python train.py --router_score="sigmoid" --lr_router=0.00119 --decay_shape="linear"
Below are experts of layer 2 (counted from 0) of a mixture-of-experts language model. Rows are named router (the router's row for the expert), gate (a neuron's input weights, with its number), up (a neuron's input weights, with its number) and show model dimensions 0-255. Each number is 500 + 40 x the weight over its row's rms, rounded and kept within 0 to 999. Numbers have three digits each.
After each expert's rows: "mostly gets" lists some tokens that are sent to it at least half of the time. This comes from a sample of Wikipedia text that the model never trained on.

# expert 13
router:485535581444394451468416459494497463494491470457416479436505480567552537557473497498516503478514487443542464560449448468480397527528507552562521547509538446525530519465487442508527582511542486550593451454480537473476493516459524507511576447505512439486489529440547468526497514536460497489526526526543459459404527579537567503471483527530510525486502475472541484456404426471399546506460450522561472544479407497544546458497535518528465497555555469505552536459531450482487451523481485532518512518547522461521503503539478500535534498490473460520497535542535485507522457558509443543441527495427472496497493447481442579424460500461549482463558535478447505545527497476585499467544456529487546499442534540487497499527471498528501498472462447494509541475501437562473539525578489
gate0:490534480529571501477475435525491552555458572486490554520498605617438477452517564532440521503553563538496474524516439473547540570542476494493455498461543523492556476482503493503457462556481502448515429463522433497457514465513466475520451585557511477496539546503505485519460524455479452489473463468495496472541492485516429494525494514500511490433519549536450507458459526486490446569563543508491504512498494493512492508527470550531507437561531412491430486506509513497513498364487494500482567514429532518528515467489446472500471393453479441513526429488528403565436452479487500546481465571508469481517435551511515497485563523431505435485551506561504419515537529452523462507451544525482555444603579474511467446495500488521472571455555530523486512490515514538516528486499505
up0:483488461461517517514426442537427495481437557464515516478549568561453491435570563538539501544486515529557488582542459495528540476483471524460509514482478501528485519493482500502506458456517510489539452510509455542473522535452446467507557496564504490514467558537529497512480521468435471455476520478504474437545522539498433502466565517553541549464587547512451532396481526508504423528499518549416569507510524528490486550553447519567530504544551461476451527498491473484444534453483459461546455434512558529589472499533424481564559419475404474542523510495568477512396474509558501549497471452521436480530482460445481566539539435450528475450560474514484466526504488548548532466493567533459535451520476490496548510461448542508463518473476517489420516496527481563501509492526412
mostly gets: " ", " also", "ateg", "а", "ren", " Ira"

# expert 11
router:516516518472492454494532450487469450482457515513461487494512563456446545500495531485503506434536485551506530417470526411507515466525426566512494514458578490481484561451532562533479514508545525549555507492516490563500501470499480490480544517534441497517473497488533395488529416583512439505473444520539499494506525508470514523507484497493572495529478541510511489438407487490413560538410513529507476498502523541551528583480483513507421495431565519479445452485490565572515471446440425498455448468510522421465480507525507570448526483463570506498537529529456423529476506476458541499556496490491485561596586423543546475388496542494461515503581490476543519547511463468528513487480397508505503472482523408474462539529535474529533442490519521528444500547479449535507474455510512
gate0:453406508488521469516552486521502483622455542443480464564550618537530496447457505481525479466521484551443462430478480490567494515544461549471511591530476460478519551612503568501447486529524416436578445514486442481463438540516506489488518535509459565477517542458436514507481468527500487525500491506519531476492473521465522542564480527458509558535452458477554552511517522507557463507536562501549492601511485505504461537469535600480485494451520519464476432501502551493541497459520482546506510441600504509511457499437490543500536418509510533445499542467502498473515512517520450504465511500529546542529522491545556550540520472471458520519489469550444460454509484520441480520447493448531510455437465529496444554542458421462506482454522496478499422429562506536433555529512459
up0:578475435487484527579508561535551483504444513475493472488539508444501479529488497480490490453563446521569434536565418444445509501470510486556504463509499558495519536462592493523479479483443551475490456514466580560500518475479501453572466548498494492509458515553447478492449551557501461428559492461446438496497592518463430444407487487535515527477501515517515494478507513555508569495477560515439493481514463577516507450527536461528497532485500545501502522491454546498464509509447496465521513518462459442534450509510460482490446535509428481467502525574497461496484459428477508438562523512486562508471452461451532516449509488485581497473409437452550587487510519534577454495531524516481597498534535528525492556569495482557468511474511520407553497567549515470475449496486608
mostly gets: "\n", ")\n", ".\n", " |\n", ";\n", ":\n"

# expert 14
router:483509575455469483490463505428507473543486533569440472501544527500501474492488502526479479454514527447542517539476443464502514501494432502514547515465506458527525434505517470506472569495574576523525472507514504553528417511528569503506535546464433480511537521470598434483525474495519508560493476582467529431428502572546570498511416432488486472521489554531550567463419390475477542524450484485486498515510480495538510481481548438510470437517479538399514519496490498513563472483452427449511482491492495459445494524514496524508553530477559504507535556544519461472522491521403559464535502511442537576483557472527476478460501475419571527450459451533471525466457539470561600486524443519471456447561513399471539519455499467529412487547520436486506457519512470507527518520486464
gate0:515491528453494415509490482520512500475469523449568558555484631499475547459511540506529485548479561566485489452447551460500489547500478549499506569450526491534476514494458502538500463513509530552545502469501453472513495485507553468449528443544530482531516496455435482483474522490501548469405479497487449470483538478512537395507516508463474540571458406472468485425429512585495442451462506564427457513580485486493500574490550517504476452517427475487464535495461525492442509601509507424504472502569598530523467476512518477482475444437511445519510445457497505535503411476513542516503486552464497515477572481563542531487467494507528504443549516469488436488440463532507473511506530516487531420572456451518570469507565464501532552489526535553544445501578518538585503532483486
up0:555536454563594454496497516517413522488541511429441447466463509514512505511462485516413506535579506498475473556460510469468541586461509495517458483472525487490461532560521579481516482457518506491453510484464502518528517532486435581502453526493490445561503535471528516495526489511475513561454522522496502458482521551571496529474473490477496458469568497479470538620524493414491545525593435465522567517502493495471491549561590502459519506463464479523551488484412513454552589490470510491564493435487489484509465502624491520549524512550475526586556496500467548489547539493413480536444482423485535465524483533489497483495542464513558523515518477494499511504495510464547527573500496487468448491519555496509523508544540481538458456487461451586548552599526493500551562500400457
mostly gets: " became", " used", " at", " made", " received", " including"

# expert 6
router:473513517442531543484457460411435579503494542525477453519539495458465487509482498506525511454490492437536490536529489520446465438474482510508524517519554492537450495469458437519521497481565510533493478581450467515535473400526544436503472564445491485458466511539512493435536447572518478541441492539501427497472541558550546485437517429485487517453528556449504611460516433510463529465469459461535459495487505537549496539517480459487458454524515437484527459534484557493507503549434496465538536507610465508465478539512445507507429576442472507436521477503453524575515495472493466462500492491453565516564530445571479540475543444413488471495502470556498492452589528510541519596519508463505565481531547434501535463518442465462441452558455458461459485545510519505482515454451442
gate0:515594438475519483508508443460500461522470474469475448520493518512476485502513478486528544484501511536548569598466486526505522538478474448559521538486471454484481512533448473470460492502507492408430484475546515546452464497475471462537468403461490496560430429524551433507454494488549553520532457514563527463506489487470467413432515512497430502477500520489451561533480477479478442476484519481509547518525494492548446559556371571449422433539546453547513517469504459535575443570503552563514533487530388573479490475545521470442504479523547521538472509525529539533529387509507453455424502476461526506525540501492488501513470541562502573468555491526495527487564513464564481500515479453452541500504495480462490543519573475515420526486432488540512461517446528577484531506514532
up0:576467508587438385506524464594474465529537540513538468489520521482486483556502514509487491547561546483413522467475564498496503450482543517466587459460506539508460503519442546468486508476479415592493526497538504447569592416517519520495493558524507458489535491538467555530479558494449479502482533479495450497500510481521498574440541475483495492559482407489520450490465433463438465423503491506474539480568456504479519441525517498549533572526472550538458485497497553513539508464479466461554437518496502424531548503482508464523490509504516453461466493508533491508503571425479471543549466505535427429497459446492433510470592430471503491552479498394518411481481444549521442479539497497496498503454453556515553578523500500503477463495512534529516505500513513531491432495597500
mostly gets: " W", "W", "\\", "frac", "_", " \\"

# expert 4
router:427478533444445494488503499483541507485482546467521547472419503522512505469510441462478562513564491529560506426544530498525474498588464482450518506527559591444546500480484489443544537544474504513564469412506513522518535514524546485495432510549469451490521471473534502507483491513469494562514490491490504555488518532511438525538508502437596482550447449559575566434432567519475504482537471454507446495414505492559439533485525487469464464457503540402451509491502560507570446520426488429459478485534509462450518517467427548428492544585519455467528553523509497441476506512450496489538472558483460495522543520563541509390542493506498494476495442520539459478494479503486542434455451549473481401503444443464526482482508445469532491530531449560476507539551459535424514532456496
gate0:516537513455524463517475540513499512541514578416512496487471509600486484510548519500558481549508489516553473544476432452467463520496462522412431485506498511470461450493528461464465561374426506482534480607432537482484501521573449515459576474530511494481482542480517518506533567575563523491470541452452449465486459526531538512511438480452477534474516515537480605543508526491395521479478469485564508439535492455428428484542521527573530476495504456534476492479509506527418463446420549407515532495476517459532440602488478486565491491508464500428493457511509522466528512473566497518545529473471496478579451507491473536537488488504485515489540423485519481487501532532547478521508499513505533513386468449486506528534504546528446478565511518453477529470453518548495567491444462
up0:481520516505526473595434463466483544628465439514450531486552476535448491458476483437472487549546499481572524471533477530509514485518457557490527527452552548487509394452502463519500546472407546478563528511484459537503532509551512489487517502449474495538483540469532496492473537521533469456510525522429499432439532528512505467545503498483493521496506512525487467551526503489456586434544502572531486481486572489531463448497541500524499514459536531488474548521462425489482530507478540489568497394497510476493459621499536469496438502531443433449553488494529518410477499480519500493553456420537484492546467467523484485580490428589491492482489460476511501455443556440530537567521457570537552550483438437557495438505498602516427508530502447467481521466485528482498528467460553
mostly gets: " on", " up", " after", " out", " under", " about"

# expert 3
router:515415498497446508441467483413463524452495519488483472458447531506528513496517574484489463457457548528553462468491470459556500423492457612504505493474453476536459447509485488547513464482546479495525459502536516493491526529449549500585568457542462507493512497529581507411463437514513542504515521574586568516478575508519550490451432502492540504549502577566511494508405486570501502508501528511461492515494530457546565480533491467521446557485535512495541522466538533511471503480397417498504470425519526464486495462553522465497508489538492509501514516605487512457461487481489501474520535534497491494449509442544481447398551509541511550504466529497569470494454507520554515448436411498464522447474459477400509473519453473510519435455504498495446563544471512581510557447587504
gate0:610547493409450499502500414596484491497469528601485464571473504517491457484492402454477446561486520489539500487495447470455524430447555489512474481503497509501572456538539534510479528452504497493525535569433500596424433502481484494538486518530526549515497544466457528521471472564481440506562452586488449585515487472478506517517560503507564554487476437483537495504478531513531495493532524488566545532523508458490461558465472449544500546434535485480574556524519496510522537535532517513505512512550485463478467537542460552446571522437578452517581463462507494447506531544479484530464458472498423519432537496471502457461537515530581489527503464519516463513522492478464512480528477474435494444481499510500617554467505431488485511497547513526570539527469474432454495435538538
up0:474463479457503562457489516461551527509520500535548486518458466567503481454593468486435471516503474484461503503478555500395522440521487550504467480542452506498576524542494484556497475493517499519561593525374497574416425550508521445534525448477546501490512524536512460508496524536485519501506459555617427547451459543477517478462573442486462500515420446471570498516462556516455534496560456507550517586480514506514510543453480467504443542490524523589557463482608507498528475478503483531547489507460463505509445514550511484522504512528536426555562443462459550465479515466529522543464505465511482585464568568466498517486490468528531537462544476538507466555508457455500486454569514544478522483492493448518503498534433441519531462544497429535444488564503504450439491524472479
mostly gets: ".", ").", " .", " Avenue", " government", " Government"

# expert 1
router:501502481505448418485518503450488466472491517450515539450495504474417478516435480520481527491518579583549457435536498428511403568595501516461490487409527498587492485445440472528516510452442466470537482489513472515510533531478525454538550444532510511483505522446506470514451570584529490546482513525461496570391541426564501479465544450515549488569465517501547472509507505449473487456421483519509550533512413537514512507519502512481498466459484524493446490496473513498536477482520455514496456498578562468522517564534526494461467488514509494563520516484529482485478469447501503555507440544446498513545533572476466505531441498549458532480442487551537411602442504501539510519467436500479461452529431442484495445422496461482508484456496455473545585527458494592432508551467513
gate0:534541476540526549553515482536474527572540480517570540427542510486518527486510489517504433514529552519490521494476452457512575475514495464520592481506493521542404556533423574505474478571487511508500544386476502503520445459438500513547538483499463459532534521536519436532509461476441476511510483507510434512520459498485525476506530541478508532536472469472433543466496536562520525568531520510558480516541510527493496542544583475524498489483421406529564478605518477515518446489515430484447624519488519478435503435509534591532522554494523453454536482462519483385464486463568504411473561517517545461538497508475476551520503515530487472544496485455554558503504505564524511557482498532462535457545428512463460500530517459500444468485506421496452483488522599461452535475521488
up0:496510454524531533529360468508541532541507481557535387465476494504534433522469476511504525538524463474520499493491461583556510540486539517385504452587444457534534504523444492407499464532452527410423536538430512446466510505516470491505506524450498450502496537463502476501537477492568521486522533476499459490557558530470497438509495488540557496503548479454533546548547527440491466535563572553495482439502522508516465472504530560496513507461536463477496550493516452520512528533509565489514512580506542550547412521429499473515571484507414467493539559499487428545495451538417489483445555517464441407499434467518505499458489561536435442518518494449486536466536543545529575500461486511544458428517517471431539501552539463533516444480468509508514500520507483510468540506546495
mostly gets: " the", "'s", " The", "The", " his", " their"

# expert 2
router:494512483482487547513475497532490513503529551439475520508564548422552487502406506476528583452479573529443448529517532505459452463554537512472559517456521513512557450506481511458526523476463458553541472492547510469555528427502497459473525419543432494466550530477516536465447497467475502572514517614542536448473517496459518467478515551472443428594466496467489537455429448476475499494521420499568431469523444571509530521468463457555512458492477551439539459482511427546557477524510484492514479483480479448502523436530501541545461531523476513496476451533521504492494556486459396427476466457464466553570526514440485483473555494511513506550473495532499508511478425463540517494485478491474440548530529506390476513540446431541521553484510445505486550566430464554502418495549458
gate0:547518480468509514493467477539473544454518574534493516445544506538528572456469493463517502502578445459505521553546465517491464557517587540492515500494518399513408531488468490462460504471547529443528463520511594503510523436530491425553489514500492442509476558541489557535474552440539470529500572512515489511440509477443469524505520517440467524442486530556524508562475523508485505440487509484470447541539419496482539493526487460540576442485507534566524433479435471504461512473572553511506469477546478532502506503416621588496501394540498469500462535554517548485489471564446511498439472414536532513493456505565496462572545489508509485558495530502439400481533559463493513523487496505482556565438556528499502499494484514477508521601474494483509438509497484535482531560467425
up0:414532513497529538548500498517539420445505450502489523575452549471513477446503497612543494510467501568520471470492522453451557488584518492552566518478514471579528463518512456467460443509470522507510550487480442537469424511481547519455477481490427554505520487537571492536503511506503490480469481460517466458497456516528566525507505492527547477500515469431542522413525502444474430562500472538518460429535538476514481515524498527554422550548499463452430488516576490485641420538485427464446475535502490491503521469580380500466511578441524468518479492429479480540523493500477509495556538495511549510498508477546529524354499483540530449536516542496559553542434463525510528493485466446439495451474469508485490483487434509553445499487527490532525523468482458515515465514515534
mostly gets: "-", "|", " ·", " -", " •", "="

# expert 12
router:517497565568429455419439518553518496488501554503498519482546597493466543544518476506469482404464531469453535507457516488543487475483452516526544567454472494517499560525503467502560493543493507546544550475591551528522454460480554483563570447484421529467467536513535443518519487553521580537535491517552444456515453550534486543405491505534491503494481473513475508414516465540495561480522472499544509502495516446477529485515456450516524537553483509430554469541522431517516471429513421511527489472498495539388490477502567583534471530478559550470485506601534523440538455456539475534451511457525459507446475473512463557477459410533503483504504519472495529465503418562489527561535415486517451473503521497410511521447477519555452581503447468526460479506519505472485474510477471
gate0:477495515476512463416471588507491523447497472505530495424528585504552536474442458558498433475434507486488503490541499491501485467570476477584522476510543492470426446518520522539531470506526519456510471503534506506546543567552484514497528507507456509539453461484469466508527551528479528530470511467568431493483440479484438525480518493562436537576478505495543466478524484490411546457467447477521517489524476532463520477458554628512490543530491485490478459462528493534490439565477445506591576547497499541475547454464452444503510514463499556502557454580455470457528495504520540565512484526495529488483466552456450430473509466460570463582459489585469524463511497454467519485562432564465498546417581521490461507454524528466481491556504434488472530458420532450525590510455555
up0:506495565526463563487458495452552508536505554556446574514522550477497512472489512516457458493445509534463450466494495481469545527488523540552435442505480506563482508514435477499397473519545517391477509456540573481594603571490540469436507550508487555526515560452527496538596502518564505515490470466518460473529474546471466456449536521482557509550490527555511457484538508537469475511533476501514517517436455505521509482418451454552492522506439517508539542510549508499445560493473458553478557486459471481518512463503544451466522436466450580436546526513484510543515423438461490565533578546412546549498509497447548513461527502570556477536516518528422492479482516506488449456541466528504498494500551537505455525440530521483523509513399470482488456502517533421485611497476512
mostly gets: "idae", " Genus", "ensis", " Phylum", "Scientific", " genus"

# expert 5
router:552496473480487507454463414444474562439547423532503467477444459488518466454454555431539555445567480496559498501546481543464451428522518536482512542561517434593437540486511474430498537514541481495495480567488515470478566483485451453528491519507451521453470533518473543497465486520475436434427525553548537573503601475482578463547437473502504493441543537481534472506496487528529482494460512563494584507509434495495511474478553505485524473542555482511489501486502470458457546502472491516585474526579503543464488524490445487537516511482422478419574478558439493559439539528468458461511405504448514497512444510485534452468511508520427496494512604515506456479517510505541514476483525483458525458516520506499517490503511505514525442505418515421438529559446505457443512504610507
gate0:500454563503468531557524510532608505466434458523463498554500519537525512510496516511488491508436538494570536470477428528462483611512449538477536523516552516539523571452472455493540525440452563544550443479494496456476508469602454454502518525461528486533464429473424476559472497534487453515524521463436465506495480529463473518490451426525543481529539496440388477485513487492508456498517547513445522517545476546528486519545420480501512489459453548494488490526514501501499496484493597477442546571512561528473439464473447498514512469506477485457514488486518484517587500515474437523474443477411513529394500530542562565462510489497486483461531574604538524514459474506454524462565481481521570484493498420470530567490496480507438488547501525558454442510518436433519457446545560
up0:506542492540518548528594439496564440545496484518512534514561474481521465485505572496510506489495501498550575524543471412504471486465474569469475484438504512479496429553508568567474563489492538457458496535464428494499481529444495520521487522497492496512532497515480511453462543600457457506479538536499531477465546464444514499463460587497493520475467421497512479538476458470471438402485532581516411430585521449502520511435473484555462479497498429475514524488458558543535526552503512483612444560403506573575541510482482536501494468500522509447464537437513547527421489587509534497463450435502487567412522496538512483429557460534475511483515529539464488509517524500500498446505492506509513519476452423524540491567522449444483544575484537493530505541439489508488494501485428
mostly gets: " JPL", " Racing", "HL", " dec", "LB", " touchdown"

# expert 8
router:470492528505455477534390490507544550516471463477500573412543523537488532532502494441528547472515452486494493488581454538450420539506517505496462573539525440511458584507552441477527503492446475503538511481508544501490511473511452460537532489483526515403483572554471542520534502509428489501534492484503534564477546467462484540512452506505462472519560505587508505443514546475519449492556513521564590554503488466478518415609469528486542492493560499532593460464460426456445515446519468556509491501509510553414505479481479526541507485572452427464507488562507531532484475485478503505432483493417543470478433570529475511533461512529440457516440524513517476479535470544537519570414512470545512505456519516505513487505519513599522565536462496564471548564520478457426467516490453
gate0:524557498526559437442467506538495510500522556463433501518508471463494565472523435508554423438441541536491457436464542472503475620482574502454560546450470515486530455530581580496564477522564502520514549478544466505512529428476458560491496550471494459516491546560538494571473510490504409501503456517443475464487497549509530504559485552462428489490489577456487470537475519530555520535471487528562462510503470461459508493554509442536530482500542529547526489457512535483482541523477494480548556497522479589436519563494518588522488537523590462536496468525500532538479548513426577583483471506525491492512528455473486497446381518532527515541462455524549494494488481561494480485483531494474496539493534462456502494431447523511532526610531508442501567558510411511486502461477540
up0:484579467510518517546447550575418422445464465468402475487525528503509543494413473447499445505534466501502482504445521431507475484476453559529495532439504554456442490468456499470536456541442494490481495513517486449488513469509421494441421490450474470493474546503499565466453508564444466475474435458540475541438434454534401426481479581520557560442529472472516555519464475489440453556489475498600459512510451509527474425519371541516467515516507515441512457501498511506483500517486468451503453480480540487495523431518465418408453496477479549583544513438528506461506487513487433546520467504511483430481509432462543512486479514489486538530555493475469502478547481513485508484469498510527510517470594487584460446488522481477513465509543536507506545477556452459526545501475458
mostly gets: " television", " film", " TV", " Best", " vocals", " Film"

# expert 0
router:507504553537486434484542417525475479460522480549543511514505520536495572489453512513515529511559505530486542550567465501507439443530536477540438606508460469542483607444583498454528546540522457506484452506463604522489545475439489494548455515501428533475518495435460446493460495532514519432454474517548438511502529529508506528445532540488541527472474468545505438462556560535526497569491461491506521429483470467516502454471538500451516495531523452425462435586510514485518551515496508560561536508574512555513548492557443473512416494488472510447565435570475506499483495521475447497523459375487508547524459466493486538471508492528475440529510532481567522516496468508467547514463543517414474451508535558468506524453511576546519574557508448450481498479466542499500503546591473
gate0:502496551523501469483549532456466532408519547489501536547529503495474444506548507508533437494514419503490517504532429523551485448478466546458552547491498421538457530445459501550512452539440517509535530475491493494559514446524591474514495507504490532566441508493520483474508503519483512527494551495552482480601537478421502527460534548519506499495474464499535553449561529499564470559513447424428567513487500513538514499474483459459502485506539556461503541503491476475560488573497469510489551545529460430546500513421455464482524519468518467459441568465469463467488458526346549494510483514462498547491484585511468453463563447497444448470424513486497571539536428506490395513541545482539431547461525473489533512506537545505522497575586566500523500493554452522511444410499473
up0:560483528515377428537550444503465557507509533486557472514453458525418494475493590508530470556524459534482567509501445514501494500517437543466444550493458473510494554461544512512502482453520513507554479452445549531458495548445453456578483531502533483511472552559509459481433502524487510551612570532492465558543519576523480518439563549466488527452487491474465489436572499560584507512532509460514552502515449502592494479524542549595442516450513526488508490510422518539559453487556470540528511456502471431532533549554489512475457510519466515520480492518490480521497513511430512454518471440506494544525478579519506408475560502487547455437459495424531513483520501471481394525494502459563455534507444514474529517497489575469510508480558500561495473518470412497527467521501484
mostly gets: "ñ", "š", " BRA", "ía", "loan", " Soc"

# expert 7
router:484516522491486498470458441560555521476545508468443556451521472473548451508454454470548528476514517459540542493519434468468470458571525499555513547539478538523562555523512532447481487482416446520530460564528525560472536397460484463492508403559536535438488537539493518440480531573499436439438432491510471538524540517495547569555481460541454516450524530490526555524519494518492500490446490495531546517536494494487513558566479502576499457479480396515473461531523478536562521447508472541485576490545562563436467554439459474502556475493544498437566481539464430539458519506532486515503482463432488469480451508576430541474537458460444483515548525520522425547514510488533550450481476422424496492526499513480523552523469448500547529438469462520435540537506459532463514544538449
gate0:404524519433502454522553561508443497527491503412478502452409475532512448453516456502462540546542544439487451528486577533495498548461534502480487465460528524500517499466430475514485520582499500513475410445546466484452547484489481464485562570536530487440555514517541525520488520548503554523433549549492497525470546569495411502484563498530466537431500507523507503467547478513467440459450548487529551500456462449545572524483472510463462532485465514432482501493471516525511590556502550502447578472541536495545436493540457489551494575490501417522531579509568391499548536541555449448422500489491453485484480504504471564479546496568485517523464466482449467493385487552495507506561490469450445484542472479461479515490533550491467507456542499569560513516545534498516484506476481
up0:430489467557593529505543546518501458536405492440510512500494432472454430535429491500523621525494501523502510480509488524518498458474567465493427485488546503487501499543490478582546534539474433568500455415469473496477569523495439403446543485489540570445598419420487520471489458486452490491490513592476522541534548566480492471615540506497430544474530495493469491490564514406507525462555505543557554454526491496485556468481556532474488491463500487509475443483456510552488499501452451497554482488548486459480509510535471451523450560474505424566508541511524410460485503554503464413477493511482449504531465501511505473538510461433529484507493539549440452507441499557484468527566482498499441552451461535529503539501554508493487512537494507536530499478485532470480494454464533
mostly gets: " September", " November", " January", " August", " March", " June"

# expert 9
router:470495542510391523410485505519494497516483587466399527520584470500514484410481487504499569434528500536471576519482443480503455485505455503464553513485489575470562482526508514533479521473535486497568486414531463516503439472511527508515537492486452503434461458511540472494539465576501464551561491547601539445506594477544442506538452512522495555577584506457491479483408562593501482531500532490482550491548456472493501506524479504563450537444485478497531475461481513588543398457434445464515544477481518410503592461517470517492572486495511542479557470495504462523458528489534505473535500513454533470458499479491487475417464442494475521465467521453555472490414517488519491569490481527519508467471523525526474459464510525523494440478492491520462518548468417508477446535522483
gate0:547460423408492540559493442501522513526543463552464554487529479534476456540449440496495545516539580486492490530470586498475454503449517478493384496541519538524511525544546401486529468464475544481519547506430575515468479472520527551474422522573526498451562515503528469478517515473466515493547458543449527462440503418522408476465535484536598524553519501501466439565492581550471416494463463426503508461493601489500577522503435529507532546495414492505540468437557478421519527436484495444474498470520522478468468491470461450496558489440534505467515516470512521495497487468517472492505514585480539487498547463527479480462504540527468575589508471509483526488491514523551514476519563479506497498512482446520521488486520435557540454489474466534524508499458505513557420475564434
up0:512568509531386507472456411562429522515491502425452416593442562457480554567491471515475450491502469500493461438449518460484518537503467530525507569445504502488555421487517544523489535538544533422544501519531543517484514559544503524510476506485538509443584501475508505387490470512471466427493500542492595465491491467450487525513529519533562498471529514502509500479515512522529467529458538540424530467517526475546522478507520535551514495511505517481476577430500545553454474479481458483529468501469471434470561575490524465463571539506508437487556499483527513506449525492485441529498501591503523449463540460491521460521471467513513520513440554477518465509495508436503446440507499447470501484531483501506480493485594520578492398595570491500531555554574461550547487484475587
mostly gets: "9", " ro", "8", "7", "0", " century"

# expert 10
router:509492574486486505468513486544425523442499505524489543504418570490440520499496458429468529447527529479498500484481468538539441439534529515483473502482480472551564492463445446534472532469462465504519461446534527571502538474511560547553506484505494500458481491516470493521493448547536472520534451492546501471444505618525552508512453392477490533582517562453465477504439495499384509533464516530561481492556447508473572476480524469471416500518503553506558503480492570466487463473439424534511460500482532511457453452540422511448518509441465420523492554487581479536521523530535437435524527437422537552464469459565517512461442421500475477463507496557489418575573538510535550465511458484424503475488511493460471425525539440536467511510501515511487520495526483527469494437561503
gate0:523469508504560485470501480540502505416472391511474570531511532480551510568506486483481525426528479549437564434512531543512512492549573456464556512493556504508517573533516466464493454462472458469480531515493504488422493503474477429557476521475461501496478529552529480549476495459551503478452504535489590501494577504457584567463463471495465498539561491562511454517456516560465493471500544475420512534484484497523519412483533408457448464544566544479503534517539493490494437509453476560488516461560497507544553444481435495554491460538473483472473473525500484518464539446530444451520467439524497498497526494501463478553414510486535524564516491511510464478462514436499463536490520553456466563580501513503501412445468447511515521595548553414502478545464605438456522488423460
up0:503487485486497492496530478490481467471559498502484518543471541538586500550526453511465486563529514497554535479468440465533496491542560454496515529549499531513496536510575471535447520403497480471493479507484412489398496449499543417536527560487461514537513528501489529575458460465560482535474543524445537485514565477460493497500484513455461508555529544526529411485434497534535466460472532494379550502497481414493589451467582513466422500510509625568479545471534455543529437544508560523499606467537439490517564451471506474506490477477439503541470442501498553435481552502463458513484525516558436458487571483465495509525459500496527545530399516558509500502448520440489478526428550506456501542511529537546457501488421481457434505526521528493491510536529557473489495470527467
mostly gets: "1", " el", "2", " colle", "3", " ex"

# expert 15
router:539539509433488486521458527425530509528521495494472482470432488476488442518540533487568499484543440476487471462528490511488462535546500500436455514497517526513532530520490454492500479372518518547500491524533504496600568486534499477592572500437485462522510595474478556459438490517472478498556507509494444500437586461493544517529510450476455444466493544496486463461455424483465506528495497434494558539471462455554552514507468469530445483482484552524527515502458433528451517530394495445500513509548516524498483472452509444545509515475439442471581465544524451549502502497562501510442453484440528461474452467485525464521542510505474502442545555549500489516537549545543509500502482471481551438514530398468578499557479419500568502576400502454531517583559448501422550455487483
gate0:425553537540464536545550441455463487500493482456540463495543544503487430528531519513566414548500485535486456466485531405486520463443522558496501490466509504524523518430581443480556568548464473460452485455571517487545471526438458470636521487552492523505541474513537466505545486559513452494480508510524581485527523506522463521484491475542521550548497453468510487516461573556463549514500463456438513504436460478582558429565454486437538485504532540431493491544454489497477505458481420446481515470449531515481432422495553546436544470461448454562445442494476577435471481491500532527507455508541437556545570532515457469532467485502509502495558512436534485531468480501560499521463424522574485480508520492503538498442464481467482547568526479494532517490512491454505534493415510
up0:586519472490486506546500499512480465535460483439532420549487467456489485511500553522483503507477525482498434478515482481563553464520575487556527485451555539481460502511520421528589467523540492456467550496489473584561463549462442496529542494550450511499550528482519502557508415505564469529516495516442516467512550526565517537475550453488500514529474534543499537459522531441485545442450531474473481555561542425516484535433476437452539504431480500486510513529606533523566507502508435480484508500502560523519427505504550537426494441455555502391510501464491534577519456483442486516482480513562485540519468486594553517536438570543506582515528540430511504491516461477532447423496516462563480584553459558516544475494482511513523520526497507440435402476515508506458491563516531
mostly gets: "==", ".\n\n", "===", " [", "====", ".\"\n\n"